{
  "hidden_size": 160,
  "n_experts": 24,
  "d_expert": 80,
  "d_shared_expert": 0,
  "moe_layers": [0, 1, 2, 3, 4, 5, 6, 7, 8, 9, 10, 11, 12],
  "balance_bias": true,
  "learning_rate": 0.00613,
  "beta1": 0.95,
  "beta2": 0.95,
  "max_seq_len": 512
}
Below are experts of layer 7 (counted from 0) of a mixture-of-experts language model. Rows are named gate (a neuron's input weights, with its number), up (a neuron's input weights, with its number) and show model dimensions 0-159. Each number is 500 + 40 x the weight over its row's rms, rounded and kept within 0 to 999. Numbers have three digits each.
Before each expert's rows: "mostly gets" lists some tokens that are sent to it at least half of the time. This comes from a sample of Wikipedia text that the model never trained on.

# expert 8
mostly gets: "\".", ".\"", ").", " You", "!", " Good"
gate0:439504522551471469470514566575466518489522516417476539512561427576522533512479540509450547469468528605416521446484523497484436540491476502512470487516488548591462568557436497456493494515493506411535521598453480500461527544535472530506515542526495573453588437469471565486500494482467492492499520512457536475524473555459534496470551522551501557523472486423542521525495573491574508480595443528485508478437534511483512524469530498510537500526505516451545491536520563484476540508442510
up0:501507558521592440601519503575428492494503580515486475477519581513457530610518498478486509536497448556485450511491564514501517452430490464501474474461517529512484535514470431438540541431484457404455484538543508490534478429534435468461506540545506541484451505494558483499448563514460474525488507440487464459553452565471535522484499554504538502554479536452513554489492493415509560460582501567508510497527468545489507520484521534512489458549546483493519556513490425539453444503512475

# expert 21
mostly gets: "ers", " years", " them", " people", "ions", "ities"
gate2:429540481474481437442550461546517429433538564499543451455491501530522488506522470523508508452458562463509464500517479507514410489555466470466460527503460432462524496468524524503438516518538543527474520521523488535430506492440460505521505492536432486480518487471542487509404460475525437515507452521528483533527591550408495500408586477486572495475451511461515541502503547570505479445458484563461522451590539540536494539449546431496518534513482474550439548507548557524469539497450470
up2:392510543514425470429575448560516494474495483513567473484538440518497516447505504455503494517443538517471509594501545546466462520563435521434415485514457413478426511465508585477489532446549521516504562441484439528493513511448500474496537472539483499438475512528526508524420489489487429514519454578454509491494544498428490472492546450489552438498485533508539528514508523519432482438518441470474531543568484543511445524509550474456496537514450503535471558480582497500458528521515525

# expert 9
mostly gets: " the", " his", " their", "The", " its", " The"
gate0:566525444555520545485484410488491454515555468408499496453507561560596439471498463536500481484511503511486493475553514459483493497524492514506487487511573526472489505459495562514525440518510494452501453523536475532441500519550541535518517458454461484459522523462432509414599569591525487426513521514531516493522530568553575496539568493476509448497488515522512391518458411457455490553468477472468519470561433504519503480529553460540491433547472477463555526499535488512441517502458551
up0:536489512480487486525480525492501543523583507503520525483500483485479561527431462428527462483508534483510500503473533458498507513465508491544464540513517513506584553426487485443528490510407486492517417516467631539490514555566520482630435560490494508556500470528457497495543449453479492493439540467481494520457430473474409443533483535479476487426547520442464493513521531445524644492476468512463485440471552524542495520540490509521490469520468507593486509447507523467525436481511514

# expert 4
mostly gets: " million", "′", "2", "0", " billion", " sq"
gate2:453580535480577546514544525443481454531534489539512528494528461502486604536500513479571468487504480508525495527491515528517509550490427543546540546429446516531499552514552465489515476548444497568437518473465505432591552529462437442588467579529465423571551486573455469478445466545448500528475428505544515492495551469543534560519474503504506541473550468541473457521484459538423506502532483553504478513503547454560450478495505453484551481455503512460535509478478465490496477531470579
up2:461556511481566547501546496536462439511518528531491520457472496531471533498461511481540479554470556388437493503593438545518538473469488555516464521528504415527508513481560509580477437495520569558487527498509513471421522475513485434515481549555444501488507451591541444573539354491475489497538518491447480480502538459463523560559509511534495434481511479483490497525535477501441500426503488541477452567464491538504502499547549503550483445515539529507541481477496496469465442442440497

# expert 23
mostly gets: "1", "9", "2", "3", "4", "8"
gate0:514498524476503549574550533523518514484489464521503496502503479496578548544520481470525525560524528542527430461511561528559503562476442493451552494457491531500527620413539525492515453415536557479491515521483531465553486530519491535467548547436454439529569496464520517474475464418461413548438536500507452557555511506486519517484579499500472454576496543482475468514496539478515485494452542497515447473463446518524556479443555473484501466494539557475516510404409548460488533552555469
up0:449557513500498478465468450506471480519516532495432474533543491509431505424460517554485458451519546509519537547504474463456533451420522482525523461560496462522504360566472510483480593547486464509523525482519481481469518477460513496495487493625563482504446498515449554571523506569508478514539495509485514460439541498507504505533465497480485521423478480467459472486483492555482522458545458530473578560589536481440458534571450450507503496506563451452490493574571473522541567455467497

# expert 5
mostly gets: " government", "ation", " area", " District", " School", " company"
gate2:474481473576518514522558518490541456441503578486540478416520456557544576536497450512473429523490481494537471517552523563461465532577436501473471478511509493555581480504575494506554471461531487492516488462462491507463444496509451514487503458538522471488466465460507461454471430528522530508597484538471411510580465537589485496524480476509503453498468500447575450503436439432527518495486519478440453492501464485567458446560518504430475576529433547468528511480529463547466539512464511
up2:504540500465486551527512455541427543531534466472469548632472520485530500450479574468475499549475484538532448501476543493478490491515478493581427490471537512483475542460464495493467527533493522511448429497512465464469449530475526513528482505551513536577558505491538522484494451429495513435487491500463541491450530448493583594446556464520526499485535486426526519477446526528514493493444386512533553499559491554519490487535439480588480506522589447556452474574489485486516426535543518